config = dict(
    d_shared_expert=128,
    vocab_size=21223,
    lr=0.00805,
    beta1=0.95,
    batch_tokens=131072,
    seq_len=1024,
)
Below are experts of layer 6 (counted from 0) of a mixture-of-experts language model. Rows are named router (the router's row for the expert), gate (a neuron's input weights, with its number), up (a neuron's input weights, with its number), down (a neuron's output weights, with its number) and show model dimensions 64-127. Each number is 200 + 20 x the weight over its row's rms, rounded and kept within 0 to 999.
After each expert's rows: a language model's description of what the expert responds to; "comes before" lists some tokens at least twice as common just after its tokens as in all text. This comes from a sample of Wikipedia text that the model never trained on. Tokens count by the router's weight.

# expert 41
router,206,178,265,147,224,179,176,204,217,221,188,193,220,196,178,180,199,203,222,226,204,199,199,202,179,198,199,219,194,201,214,153,197,209,204,199,194,188,222,212,195,201,191,217,201,199,223,187,194,222,205,184,181,209,165,202,215,194,177,214,204,192,204,225
gate8,228,229,192,190,205,198,182,199,207,187,186,193,201,196,172,197,200,202,209,180,171,202,151,146,188,191,244,180,169,230,210,218,210,209,195,187,198,231,206,145,195,176,164,208,266,204,211,184,193,209,228,200,216,191,212,196,210,169,156,244,208,201,222,195
up8,216,210,145,169,188,159,216,191,207,215,193,205,219,182,173,216,226,214,191,200,216,184,193,180,227,245,229,205,211,208,242,243,167,188,211,191,205,233,209,199,203,191,209,229,206,185,203,217,184,207,182,173,204,194,165,189,213,194,204,175,179,200,203,189
down8,179,194,241,185,196,199,226,179,226,226,209,213,216,201,225,213,219,194,213,205,198,190,216,195,215,209,221,219,184,221,209,214,199,174,214,218,214,231,193,203,197,178,215,226,203,223,245,194,204,202,212,199,190,203,179,210,163,219,196,179,198,194,196,240
gate9,200,180,220,175,195,211,204,203,210,168,195,206,213,179,206,208,207,191,200,203,162,208,212,175,181,210,187,170,228,216,211,214,189,187,209,196,192,198,172,186,183,221,177,200,233,198,205,195,209,171,199,186,199,223,183,222,199,218,215,194,169,191,208,204
up9,212,213,204,188,215,188,176,201,207,194,175,204,174,201,176,205,203,210,206,204,215,203,199,190,207,218,239,197,206,204,189,170,248,190,244,215,232,189,229,254,171,206,194,196,179,215,205,205,191,204,174,195,221,210,188,178,197,254,208,201,212,186,199,206
down9,219,200,184,215,176,173,236,227,212,212,187,221,209,214,231,195,194,198,198,225,189,231,223,179,184,167,208,228,201,179,219,212,166,237,193,206,215,213,199,216,158,202,229,179,191,218,163,157,214,167,220,164,211,195,222,173,215,253,210,201,211,192,215,228
What it handles: Head nouns of institution and organization names after the or National, such as University, School, Basketball Association, Hall of Fame, Party.
comes before: " of", " in", ".", " and", " for", " was"

# expert 15
router,190,171,218,211,179,193,174,178,175,167,215,180,181,193,205,212,190,210,196,209,245,197,204,195,186,173,247,185,197,226,213,223,171,193,219,150,216,211,226,175,206,196,168,239,183,166,179,198,189,171,167,217,214,199,226,191,176,206,202,206,180,195,252,229
gate0,181,223,219,216,155,205,216,175,234,186,178,215,212,187,202,193,172,217,219,193,237,211,179,169,223,200,196,203,195,186,176,246,214,228,196,214,216,224,217,212,222,171,191,173,208,220,186,188,193,184,212,182,212,220,221,203,208,217,213,188,193,220,220,198
up0,209,159,210,198,175,198,183,176,216,203,224,170,200,183,178,199,184,178,201,213,238,239,210,220,225,179,203,200,222,197,199,184,198,180,229,163,183,194,204,224,217,164,156,185,208,180,206,206,192,175,190,180,216,197,192,167,182,192,219,223,223,162,242,178
down0,206,222,195,226,179,179,209,164,210,199,170,181,214,241,176,192,209,193,217,172,167,225,201,198,209,239,185,208,214,192,216,200,199,208,184,220,184,173,174,193,194,196,194,224,180,201,225,166,210,214,222,197,215,166,210,219,190,203,162,229,194,195,191,163
gate1,181,212,192,194,196,115,267,195,191,199,183,195,152,173,226,214,194,218,180,209,202,163,206,203,158,174,185,220,203,215,179,210,165,176,178,208,217,202,200,205,223,204,187,199,144,175,197,233,200,202,219,185,218,151,201,238,211,205,266,201,233,190,212,221
up1,178,166,241,196,206,196,199,183,178,165,165,177,193,192,195,189,179,198,197,200,188,218,191,191,202,219,200,170,182,154,201,192,218,182,211,167,211,240,184,219,181,193,174,217,178,188,176,228,206,193,234,213,197,200,199,187,219,213,194,195,153,185,217,227
down1,216,205,206,222,149,188,182,215,195,213,170,181,231,183,164,173,235,189,214,218,161,178,191,195,192,219,195,215,200,154,175,176,188,210,164,208,223,227,209,179,173,185,203,189,205,179,211,188,164,218,183,216,227,218,206,197,205,203,196,195,206,189,206,222
What it handles: Biography headers and infobox fields such as (born, Born:, Died:, (aged, Parent(s), Personal, career==, plus line breaks around them.
comes before: "\n", "-", "=", ":", "),", " by:"

# expert 36
router,235,210,188,182,195,169,212,158,181,230,178,209,225,175,193,218,215,238,213,184,214,198,206,198,230,209,229,178,193,195,211,191,184,211,180,194,198,193,187,234,188,250,214,170,198,166,215,204,162,206,211,217,196,219,256,203,223,225,182,214,212,209,239,222
gate0,166,207,207,193,198,215,192,221,184,205,205,231,177,206,184,188,204,200,214,205,224,192,176,198,189,187,188,220,208,182,227,175,201,197,237,197,191,208,247,193,185,195,189,161,234,196,171,177,182,209,208,220,262,203,211,193,156,208,197,201,213,207,219,197
up0,207,175,171,203,191,206,197,151,198,202,203,210,169,162,221,159,206,230,214,173,206,198,215,224,167,222,158,211,237,199,175,213,196,249,194,193,206,199,161,191,214,171,223,211,250,194,187,203,193,194,199,206,193,170,219,227,210,212,156,198,181,196,177,190
down0,222,192,203,210,218,179,175,215,195,164,188,223,174,128,222,192,208,188,200,182,201,200,182,173,171,188,247,232,188,197,171,213,181,207,189,200,175,250,187,169,202,198,171,191,205,210,190,165,200,203,179,207,180,215,198,188,200,198,189,230,214,213,207,208
gate1,195,214,204,201,173,191,214,179,203,202,185,142,240,180,220,197,214,181,198,237,187,209,227,218,204,209,196,223,220,199,202,184,178,165,201,141,191,168,222,224,211,213,198,170,186,216,202,198,176,203,157,194,185,199,233,216,181,194,186,182,189,187,213,199
up1,197,189,190,215,181,204,202,194,219,195,163,198,190,191,210,212,214,169,175,187,236,190,204,195,181,199,168,180,229,201,197,202,206,168,202,207,161,222,223,179,217,188,195,194,168,222,193,190,199,188,174,228,168,180,213,202,225,212,221,176,202,220,224,186
down1,188,207,218,198,162,159,191,163,215,166,222,191,230,166,218,232,210,212,191,206,205,207,191,197,200,167,213,192,167,213,234,211,175,194,170,168,184,209,223,203,221,189,209,178,224,199,185,202,192,188,215,217,189,219,246,212,230,210,166,198,178,170,208,200
What it handles: Pipe separators, line breaks and coordinate symbols in tables and infoboxes, such as ′, °N, °W, "|" in runway and election tables.
comes before: "\n", " ", "-", " Votes", " Date", " •"

# expert 42
router,231,197,226,199,178,216,209,198,225,192,202,189,215,198,183,218,228,215,228,199,213,172,232,189,201,211,183,194,201,209,240,175,208,214,184,199,196,246,200,184,218,183,172,193,200,195,163,188,238,212,164,207,180,219,253,177,220,212,187,185,184,232,188,214
gate0,223,175,209,199,208,207,182,226,228,209,183,215,174,191,185,231,208,199,229,182,219,179,237,204,186,183,208,189,210,180,205,188,216,204,221,159,195,214,164,215,211,193,202,171,225,194,215,198,192,250,208,189,224,226,237,191,214,202,180,203,203,192,192,214
up0,194,183,179,201,208,171,210,234,197,183,224,193,186,201,206,196,182,209,213,204,182,177,222,195,211,209,249,181,209,232,226,178,179,168,180,178,256,180,231,245,208,190,166,239,212,218,191,176,215,209,167,217,194,204,208,238,206,194,210,199,205,189,195,216
down0,202,208,214,215,226,172,204,209,203,226,178,204,169,214,200,222,196,199,192,167,205,236,193,221,227,187,230,181,198,182,208,211,242,191,191,188,168,181,237,183,186,163,195,209,220,207,214,159,187,185,217,185,196,174,178,196,232,226,187,202,234,175,216,192
gate1,204,201,207,188,210,172,239,237,209,205,186,220,181,225,190,205,212,196,220,240,196,211,181,148,215,194,182,201,214,188,206,181,222,202,217,221,191,192,184,201,207,200,156,209,201,268,196,215,192,227,194,214,223,204,220,187,196,194,200,185,212,210,180,196
up1,199,218,197,206,205,175,198,171,203,173,204,221,212,221,164,212,179,186,197,183,172,227,233,211,183,151,200,183,237,224,204,211,206,209,196,194,186,208,167,163,179,195,247,208,168,159,204,190,193,205,226,215,196,191,223,210,212,171,203,207,218,183,181,229
down1,249,185,186,187,212,233,226,186,208,177,149,207,202,193,204,185,228,180,218,173,191,176,200,220,204,216,208,207,230,214,194,222,246,194,207,208,204,203,191,188,196,181,195,204,168,233,204,215,236,189,172,219,200,188,213,166,205,194,185,179,184,203,200,171
What it handles: Line breaks, pipes and header words in sports and statistics tables and notes, such as Total, Date, Goals, Apps, =.
comes before: " |", "|", ":", "===", "=", "=="

# expert 27
router,227,188,217,202,203,212,206,233,180,168,192,193,199,175,200,212,222,211,195,205,211,186,216,188,193,188,204,192,185,221,213,195,170,182,189,195,209,197,192,211,202,204,172,199,198,238,171,203,225,170,153,172,191,236,237,171,229,220,170,176,182,200,177,202
gate0,247,237,202,196,182,234,173,190,172,217,152,158,191,178,204,182,222,217,214,204,226,201,177,205,213,208,198,227,220,207,196,210,198,220,149,178,221,202,224,228,181,197,199,198,229,189,189,243,183,204,227,227,178,204,175,203,214,169,204,254,183,200,212,196
up0,222,176,191,191,180,195,196,194,233,197,202,206,209,199,231,185,181,199,259,173,210,182,195,192,231,196,184,215,165,209,224,189,202,214,212,249,182,230,223,182,186,256,210,157,193,204,207,200,231,210,178,193,215,209,193,167,197,190,205,176,209,220,195,172
down0,217,216,190,213,231,183,202,191,230,242,190,207,218,198,187,162,186,174,231,206,187,197,208,203,174,206,204,188,236,189,231,182,206,186,208,196,214,218,198,211,194,187,212,157,203,220,195,211,198,198,222,184,180,206,170,195,180,214,198,224,192,190,195,205
gate1,201,203,228,252,197,172,191,226,190,222,185,187,190,203,210,223,219,223,224,181,251,206,197,231,241,170,185,172,185,197,217,193,225,204,176,200,208,201,196,189,199,216,202,193,213,190,192,205,185,191,188,184,181,187,200,150,211,198,203,215,157,168,237,234
up1,207,209,170,206,212,184,225,232,208,216,222,193,213,216,246,206,220,192,169,193,239,174,212,207,221,173,196,225,198,236,193,209,188,227,175,224,201,212,200,137,211,196,185,204,170,210,181,183,196,219,182,174,218,170,229,220,178,184,208,211,212,201,195,213
down1,151,222,210,214,194,204,192,208,221,179,192,224,197,187,219,201,201,196,202,205,201,192,200,209,168,213,209,193,175,228,214,183,209,207,239,212,200,196,179,175,195,197,202,199,203,198,185,182,235,200,211,192,171,169,172,178,224,210,228,226,209,140,180,195
What it handles: Pipes, line breaks and small numbers in sports statistics tables, plus column headers like Goals, Apps, MF and list line breaks.
comes before: " |", "|", " 0", " 1", " 2", " "

# expert 3
router,232,245,220,180,193,203,235,187,187,217,223,229,219,214,234,200,216,226,185,149,236,227,191,209,217,189,203,180,237,184,199,219,214,201,170,213,204,192,206,189,204,215,187,213,191,195,189,182,219,228,167,179,204,178,172,225,199,183,212,185,192,206,206,222
gate0,226,216,194,210,208,187,208,193,251,212,189,208,199,166,210,220,229,193,223,172,203,197,185,194,261,192,184,196,196,178,180,189,185,203,202,203,164,208,199,208,178,218,212,177,160,176,208,187,197,233,215,217,195,175,190,192,154,202,179,196,208,166,225,185
up0,222,218,205,208,223,198,201,218,177,199,211,226,222,212,204,204,176,224,188,191,247,219,206,200,189,205,195,227,211,216,207,227,210,253,212,214,195,224,168,212,184,196,179,219,210,174,194,195,159,215,206,205,220,187,150,219,218,211,207,186,202,178,204,199
down0,186,200,202,223,170,228,167,200,198,199,195,206,193,226,180,189,195,186,202,215,208,231,191,171,171,185,215,193,215,198,216,215,230,176,248,197,199,191,214,182,191,191,180,203,196,219,210,178,221,202,223,209,192,232,193,178,184,213,222,208,175,205,148,228
gate1,186,182,192,186,177,180,171,214,203,202,240,226,199,190,217,207,242,162,178,195,200,227,193,206,254,229,198,191,223,199,201,191,184,181,184,190,221,196,211,209,188,204,211,174,187,192,168,215,222,165,214,210,253,207,189,204,163,215,195,238,200,186,206,198
up1,216,206,198,162,183,221,203,204,209,223,217,225,184,206,209,202,155,190,156,166,201,194,180,188,226,195,213,204,205,204,189,214,172,195,202,222,179,181,219,194,223,200,202,234,210,212,206,194,207,186,171,209,219,173,200,198,181,182,182,236,215,171,202,227
down1,195,236,209,193,220,240,191,186,212,194,175,207,196,203,183,171,181,196,165,192,216,166,198,199,199,222,212,222,199,176,202,210,227,156,217,212,204,215,182,194,186,244,206,229,172,218,209,213,213,226,203,190,209,224,182,187,208,204,210,191,189,174,180,219
What it handles: Prepositions and linking verbs joining a noun to its naming or agent, such as by, as, became, called, including, named.
comes before: " the", " a", " an", " as", " by", " his"

# expert 40
router,249,231,169,184,184,213,227,215,186,162,227,195,201,223,201,199,203,161,226,168,194,200,176,227,179,190,184,224,200,212,221,202,204,182,158,210,201,260,204,181,225,186,195,213,178,196,203,180,238,210,173,197,200,186,184,191,204,198,213,197,207,205,203,193
gate0,251,226,205,179,184,210,218,202,218,226,191,192,189,178,206,220,171,250,248,209,190,211,211,201,232,238,209,204,236,188,225,207,228,200,204,169,215,216,183,204,185,196,177,193,185,207,189,195,176,223,200,216,207,190,185,172,231,187,201,220,206,233,199,201
up0,148,177,215,202,175,189,214,210,219,213,177,193,210,209,205,219,198,202,189,196,187,182,194,173,200,204,194,218,198,183,198,191,197,161,220,198,169,195,210,226,215,184,220,222,204,198,185,199,211,213,222,199,190,200,219,189,186,196,188,215,219,177,179,204
down0,215,217,236,214,179,200,180,203,177,201,241,228,196,221,203,198,187,192,192,211,204,191,205,213,205,151,197,166,205,219,231,227,220,215,198,226,164,207,193,203,194,231,196,183,165,227,198,189,167,200,204,209,191,191,206,179,203,190,183,172,187,220,205,200
gate1,221,224,243,213,218,189,182,218,226,223,210,185,200,206,218,200,194,179,196,204,175,225,205,202,241,185,240,192,216,206,177,173,186,221,185,213,179,217,210,239,185,207,217,214,225,175,161,167,217,221,174,195,192,187,215,196,162,192,169,202,193,189,222,161
up1,187,184,210,165,216,195,196,219,183,171,173,169,231,200,219,208,185,194,220,220,191,191,229,180,183,188,185,215,183,227,201,185,190,186,206,197,172,234,200,219,201,178,207,181,216,213,204,215,225,200,185,200,224,209,194,182,216,198,202,181,191,223,167,187
down1,191,163,242,208,204,196,198,211,216,205,214,205,214,235,210,208,204,187,204,200,187,175,192,216,190,197,192,192,192,212,202,191,179,242,185,216,218,186,199,188,177,186,204,191,198,249,184,199,225,220,198,198,207,176,191,174,188,212,203,197,199,205,187,208
What it handles: Prepositions after verbs or nouns before a noun phrase, especially in, of, to, for, on, between, as in "took part in".
comes before: " the", " a", " his", " their", " this", " its"

# expert 45
router,246,204,176,211,211,171,201,212,202,204,198,157,194,203,187,215,206,225,207,228,213,196,178,176,187,212,218,167,239,177,175,170,158,199,186,220,207,182,201,214,193,221,207,146,182,179,179,215,220,166,205,197,229,217,232,186,213,218,195,238,216,217,207,214
gate0,214,198,177,209,206,184,160,205,169,230,230,195,193,201,188,212,218,191,226,226,202,221,200,211,231,227,179,193,190,187,203,198,190,221,207,193,216,209,181,185,194,170,197,175,194,206,192,204,202,215,214,258,214,190,215,193,226,183,200,197,206,228,183,207
up0,209,202,210,197,165,225,218,194,185,189,228,185,241,249,188,184,213,209,187,198,169,218,175,184,164,197,179,189,182,198,197,212,210,216,206,193,208,229,179,192,214,219,211,244,169,208,225,202,194,211,165,164,233,218,196,201,184,189,214,194,195,181,180,216
down0,222,181,230,218,179,162,208,168,230,169,199,179,225,190,209,200,186,208,181,203,207,224,219,209,197,208,245,219,209,180,157,194,179,166,217,214,162,200,200,172,183,174,167,189,190,199,189,204,212,186,214,225,191,198,217,168,183,186,155,214,181,242,219,210
gate1,209,203,164,174,223,220,195,181,182,164,217,197,189,184,210,186,203,179,183,213,214,177,204,203,219,198,182,173,187,207,184,206,215,191,239,191,205,177,197,190,203,253,222,210,212,188,193,190,179,179,199,226,196,249,232,220,180,210,206,222,182,195,215,178
up1,193,189,231,177,212,189,202,182,215,204,196,188,192,169,186,187,204,211,172,229,208,228,190,207,210,247,202,231,204,209,191,202,195,167,178,200,217,199,211,180,166,205,202,230,189,172,215,210,153,226,178,186,230,203,187,224,212,215,233,176,190,172,196,207
down1,207,207,183,181,185,165,215,189,195,174,198,205,189,220,162,223,209,181,206,198,216,159,196,186,201,172,195,195,190,186,186,188,203,193,192,200,199,193,190,230,190,156,212,166,202,216,191,197,209,217,200,178,170,229,185,194,232,211,197,208,223,208,186,186
What it handles: Closing pipes and line breaks at the ends of table rows with numeric or vote data, and sentence-final periods attached to word endings.
comes before: "\n", " ", " The", "|", " He", "-"

# expert 43
router,209,197,186,202,215,222,244,189,230,235,165,211,186,196,190,180,213,241,191,161,201,224,219,168,193,208,248,163,218,187,151,195,158,217,186,222,188,183,209,170,215,219,231,192,198,210,184,195,230,179,227,196,202,188,219,187,171,203,207,210,179,199,215,226
gate0,186,196,179,197,198,200,206,167,188,205,206,195,173,164,181,170,195,196,182,167,193,189,209,184,204,217,196,195,177,164,198,178,209,216,200,199,194,203,200,217,227,199,209,200,241,192,187,173,180,218,229,168,183,214,212,212,185,177,183,202,214,217,223,197
up0,221,244,179,224,225,213,212,191,175,213,198,183,181,190,179,210,213,194,145,179,175,171,197,190,172,157,221,207,233,209,208,199,178,223,214,202,176,168,198,223,224,181,222,204,209,195,207,199,179,202,196,191,181,172,208,212,194,203,172,203,216,207,184,164
down0,173,218,201,210,202,200,190,182,215,194,217,244,213,110,204,203,203,205,220,189,186,204,204,226,187,206,204,214,222,222,218,182,199,169,208,190,215,197,176,180,238,213,202,212,192,235,205,188,192,187,198,232,191,238,205,228,210,212,171,214,168,212,210,181
gate1,169,205,209,213,197,219,193,237,220,173,181,228,222,160,203,230,196,217,188,207,191,204,192,160,220,209,234,187,226,228,174,224,244,164,202,151,205,208,209,152,217,229,198,220,195,169,192,199,192,205,219,210,221,192,193,197,221,171,181,181,174,184,222,210
up1,224,198,160,186,212,202,219,178,200,196,202,212,170,177,262,216,205,188,224,201,191,217,228,180,197,216,210,199,222,235,199,200,206,160,219,218,183,208,175,194,222,179,167,191,172,191,216,182,182,186,238,215,186,205,169,225,225,222,209,201,199,190,203,204
down1,207,229,252,197,189,209,194,191,221,172,166,183,205,147,169,239,184,210,213,233,218,189,220,194,177,213,223,177,209,200,191,182,161,234,208,179,183,204,192,210,174,187,196,206,192,218,169,209,199,190,188,185,205,187,229,199,214,223,199,207,185,228,246,225
What it handles: Final periods, heading == markers and paragraph line breaks ending sentences or section titles, such as s., )., ing., ==.
comes before: "\n", " The", "|", "The", "-", "In"

# expert 47
router,209,195,198,207,267,209,182,201,200,201,186,194,194,174,169,228,203,206,229,182,232,172,235,233,220,179,218,220,171,248,203,195,174,198,176,193,192,232,190,228,195,207,160,220,192,199,196,187,214,209,188,205,191,196,241,203,184,206,205,170,198,198,180,192
gate0,230,240,236,189,206,207,206,154,192,189,194,168,185,155,172,231,201,232,187,158,222,173,196,208,173,184,197,182,192,175,180,207,186,182,193,161,218,180,194,219,204,186,235,244,161,174,210,192,199,187,193,215,227,199,220,214,191,219,201,224,184,187,223,210
up0,194,207,177,173,230,210,182,200,211,188,190,232,199,212,206,230,153,178,186,194,195,201,196,134,207,171,208,234,218,203,193,226,222,226,173,155,228,202,212,224,226,198,227,204,191,197,184,223,179,199,194,176,200,203,200,208,200,209,216,195,184,201,199,200
down0,245,189,220,212,159,240,212,232,190,203,187,191,191,180,196,215,226,190,216,178,183,194,207,181,184,189,235,218,212,228,196,178,210,199,226,209,227,207,190,201,170,169,191,191,205,210,202,225,186,193,174,175,196,169,204,185,233,177,202,187,192,181,215,211
gate1,206,186,173,166,201,208,190,198,184,219,203,196,194,198,188,213,170,184,211,177,191,181,220,241,225,269,207,190,194,202,191,216,220,177,169,186,223,180,198,202,211,207,184,232,222,197,164,203,190,224,215,214,216,208,206,181,198,198,229,212,223,185,224,240
up1,188,172,248,211,206,194,192,206,225,206,212,176,199,196,212,192,211,211,252,172,200,167,221,208,175,225,224,215,182,228,191,205,219,178,195,232,207,200,204,213,212,168,200,200,216,176,182,208,234,199,179,215,204,209,178,180,207,156,196,203,213,146,194,221
down1,204,221,215,220,199,189,186,213,199,218,212,223,202,192,207,186,218,179,155,270,207,173,177,190,216,194,193,185,203,187,225,157,178,187,202,236,191,202,184,229,221,214,233,210,231,192,208,224,192,195,212,185,205,218,205,217,201,204,207,187,230,192,185,232
What it handles: Pipes, digits and scores inside sports result and standings tables, such as 2–0, 6–4, numbers between pipes, Men's.
comes before: " |", " 0", " 1", " 2", " 3", " "

# expert 44
router,177,223,189,202,203,195,207,191,191,219,171,211,172,222,193,188,209,211,211,215,202,175,200,197,189,213,187,185,216,196,195,184,213,205,153,230,204,204,208,194,197,222,203,163,234,223,196,217,235,189,180,211,185,197,165,203,188,143,199,230,204,217,185,226
gate8,212,205,227,205,240,200,171,182,180,205,218,235,226,165,187,201,198,171,220,261,238,212,179,178,231,232,194,188,185,187,187,201,198,200,196,198,194,234,191,233,194,221,202,182,176,191,202,254,211,193,221,208,178,221,203,209,208,200,223,207,216,235,197,182
up8,176,175,172,194,174,188,213,186,254,189,164,190,194,221,186,182,198,222,226,200,158,174,218,207,197,194,193,234,168,189,222,204,207,209,224,194,216,204,195,190,208,165,222,185,183,225,211,226,211,173,225,198,226,172,186,207,197,156,202,218,204,189,204,187
down8,217,188,255,207,167,215,194,204,176,197,184,226,213,180,187,214,196,206,205,172,199,185,197,192,185,204,175,201,183,166,201,205,217,221,230,224,229,226,165,207,205,234,202,206,195,208,173,208,173,191,195,161,183,210,197,173,173,220,184,205,229,177,210,206
gate9,215,220,202,202,191,181,192,199,224,184,208,184,216,150,224,227,217,188,204,222,200,190,201,217,200,177,192,201,188,187,175,190,184,192,230,242,210,195,226,211,244,189,235,154,248,230,211,198,210,208,217,186,226,199,213,201,194,218,237,163,205,234,200,169
up9,204,205,197,224,183,183,189,215,178,202,163,222,176,205,203,207,172,184,199,179,250,200,234,167,227,225,196,196,190,203,196,181,189,189,198,195,183,181,205,207,208,205,184,191,232,176,197,195,192,226,197,154,179,143,203,204,186,238,223,226,207,238,196,170
down9,204,187,206,216,203,202,235,244,200,187,224,231,184,249,209,188,214,217,196,161,193,185,183,200,212,220,231,209,166,209,200,226,190,179,215,207,197,175,168,163,201,190,189,170,224,196,189,214,193,206,210,207,180,217,193,160,179,223,206,175,184,197,208,190
What it handles: Conjunctions, relative pronouns and clause-ending commas joining clauses, such as and, that, which, but, who, while.
comes before: " the", " he", " was", " and", " it", " a"

# expert 26
router,201,215,243,150,221,225,200,198,224,227,196,191,169,204,196,187,204,186,224,184,200,200,241,204,205,230,194,187,178,200,212,216,217,185,179,210,210,205,187,173,195,150,195,189,204,214,189,174,245,219,142,194,188,163,167,200,200,204,233,218,205,196,200,237
gate0,174,178,192,173,211,238,201,141,207,202,197,201,198,227,210,169,205,190,228,224,208,147,220,196,191,213,192,182,181,203,201,229,234,212,170,199,212,192,218,219,171,204,185,203,213,226,208,188,183,218,223,196,214,211,222,189,221,209,209,186,201,183,214,182
up0,204,208,209,181,197,210,228,182,238,202,196,193,171,197,206,188,174,204,231,173,199,186,181,187,242,201,163,181,184,210,233,194,193,224,178,195,207,163,217,195,193,204,177,206,179,181,177,192,170,229,186,202,220,197,205,220,209,192,171,184,194,215,236,208
down0,194,206,181,191,163,218,228,166,177,193,173,199,190,185,197,220,179,188,167,194,179,195,214,209,184,166,171,226,207,218,202,205,194,217,172,199,200,225,219,205,196,195,202,182,184,178,213,209,208,246,189,181,192,225,200,187,159,198,205,183,203,172,204,209
gate1,219,154,198,232,177,180,211,211,201,212,200,146,177,190,173,162,192,206,190,199,189,161,185,171,225,209,165,203,192,228,172,179,188,227,193,183,194,219,207,199,187,187,246,175,183,189,183,160,193,188,213,182,163,180,189,203,222,190,191,188,229,169,220,178
up1,219,177,216,202,201,197,190,184,232,196,221,209,209,218,194,239,196,230,183,216,212,214,202,209,175,183,190,203,166,182,192,179,196,178,215,185,200,232,200,228,206,172,179,193,188,211,185,216,226,177,183,211,202,206,222,178,192,204,211,181,224,226,199,187
down1,187,207,193,201,196,180,180,186,184,170,195,224,176,210,205,161,154,214,229,209,196,197,233,196,204,211,181,182,227,234,201,196,214,197,208,216,200,210,162,232,197,209,216,217,217,141,176,198,210,196,208,218,154,198,193,186,230,202,229,208,195,174,219,184
What it handles: Past verbs, participles and clause links in narrative prose, such as made, became, began, where, because, declaring, causing.
comes before: " the", " to", " a", " in", " by", " that"

# expert 30
router,193,207,205,228,207,157,190,227,200,212,205,185,218,191,183,200,224,222,219,201,193,194,208,206,166,196,214,184,189,231,231,176,203,220,208,214,185,214,205,203,204,196,185,188,200,204,166,193,227,207,174,211,206,230,197,172,202,223,202,244,199,208,212,223
gate0,204,222,233,193,202,209,196,178,177,188,207,195,212,183,220,195,186,223,178,237,212,231,196,210,200,188,220,188,194,190,240,153,175,179,190,181,223,188,185,199,214,219,219,187,217,183,188,195,216,233,198,208,202,223,223,209,206,222,228,226,204,215,210,182
up0,163,195,193,208,182,194,186,214,219,209,174,207,174,205,185,184,173,178,268,188,211,185,177,206,188,250,206,194,171,181,224,219,196,214,207,209,166,198,220,165,220,206,192,218,204,204,202,213,198,246,189,192,205,196,181,199,171,197,243,234,238,181,228,172
down0,237,182,205,229,220,202,210,151,194,179,246,219,162,185,213,213,231,206,204,214,205,174,189,196,213,235,172,209,206,185,163,199,182,173,177,199,193,174,216,185,208,171,218,190,224,237,172,205,199,200,179,188,196,172,183,219,166,192,230,202,177,198,175,200
gate1,209,157,197,190,180,216,203,189,208,223,192,229,200,191,187,223,200,188,203,216,241,179,224,219,203,145,186,224,212,191,200,185,206,201,203,216,167,215,188,233,230,219,226,195,214,206,216,240,220,212,191,227,180,182,200,204,177,204,225,221,195,244,182,241
up1,223,202,171,188,194,223,207,176,215,169,209,212,199,229,200,176,195,254,197,182,222,213,202,224,185,177,169,213,203,225,224,211,188,176,166,188,187,216,182,189,212,172,196,235,204,210,202,197,195,221,194,227,212,202,197,182,186,156,212,196,193,174,220,217
down1,212,167,204,191,193,217,206,204,203,193,200,179,185,180,191,153,182,240,214,232,196,212,222,204,225,209,209,180,196,200,201,202,203,149,205,201,229,206,203,205,160,169,207,162,202,169,213,232,208,195,213,222,198,194,221,176,179,185,203,214,139,209,215,199
What it handles: Election table and report words such as Party, Votes, Candidate, Labour, Republican, %, results, plus table pipes.
comes before: " |", " ", " of", " votes", " Party", " election"

# expert 12
router,204,204,184,212,208,182,225,209,171,170,208,207,200,220,241,199,195,173,186,179,222,192,183,251,175,198,198,220,224,195,207,223,200,197,181,199,226,243,213,187,192,229,207,206,181,177,195,198,221,199,171,189,204,192,186,193,190,186,223,222,246,201,227,214
gate8,203,186,185,209,189,192,199,208,185,155,203,182,200,188,188,171,197,185,186,192,213,178,224,237,215,222,245,177,201,184,220,204,188,204,221,162,232,183,209,194,188,201,177,230,166,152,195,234,207,207,180,186,223,200,201,183,204,202,185,231,220,217,191,200
up8,218,207,213,170,220,202,220,191,206,207,207,181,199,235,210,203,205,222,216,225,210,178,230,221,208,192,183,201,198,217,164,170,210,177,187,227,161,216,222,197,203,238,189,182,176,198,202,214,193,199,199,162,206,216,175,209,186,190,250,164,221,190,225,164
down8,188,247,174,215,199,196,219,182,228,222,194,220,194,216,211,194,177,227,210,218,226,200,217,239,203,164,204,206,225,173,197,220,225,180,209,203,177,199,221,171,187,231,222,226,178,175,185,221,203,196,221,219,199,179,162,179,217,192,214,199,189,172,186,204
gate9,194,166,226,173,234,181,145,185,195,177,228,205,177,202,192,225,209,167,219,199,225,197,231,214,196,203,182,234,197,163,207,212,218,196,176,185,239,163,165,178,179,169,176,180,195,199,225,209,239,206,182,208,186,181,217,189,185,199,187,189,197,183,200,152
up9,177,194,170,230,227,183,208,223,193,194,203,198,222,195,193,200,216,218,219,180,212,240,161,184,209,177,227,216,234,201,196,198,169,204,193,212,196,171,242,191,191,190,215,209,228,190,229,221,220,202,174,225,207,222,173,165,190,207,208,200,202,150,208,246
down9,218,185,171,208,176,166,216,194,174,185,203,190,195,223,229,182,186,200,160,198,184,239,186,215,204,181,196,199,196,224,222,245,220,200,191,186,156,185,223,179,202,206,201,220,226,164,176,218,208,210,180,207,215,245,213,191,171,195,203,203,220,186,181,218
What it handles: Prepositions and sentence openers in biographies marking birth, moves and dates, such as "from", "to", "(born", "during", "until".
comes before: " the", " a", " his", " New", " her", " born"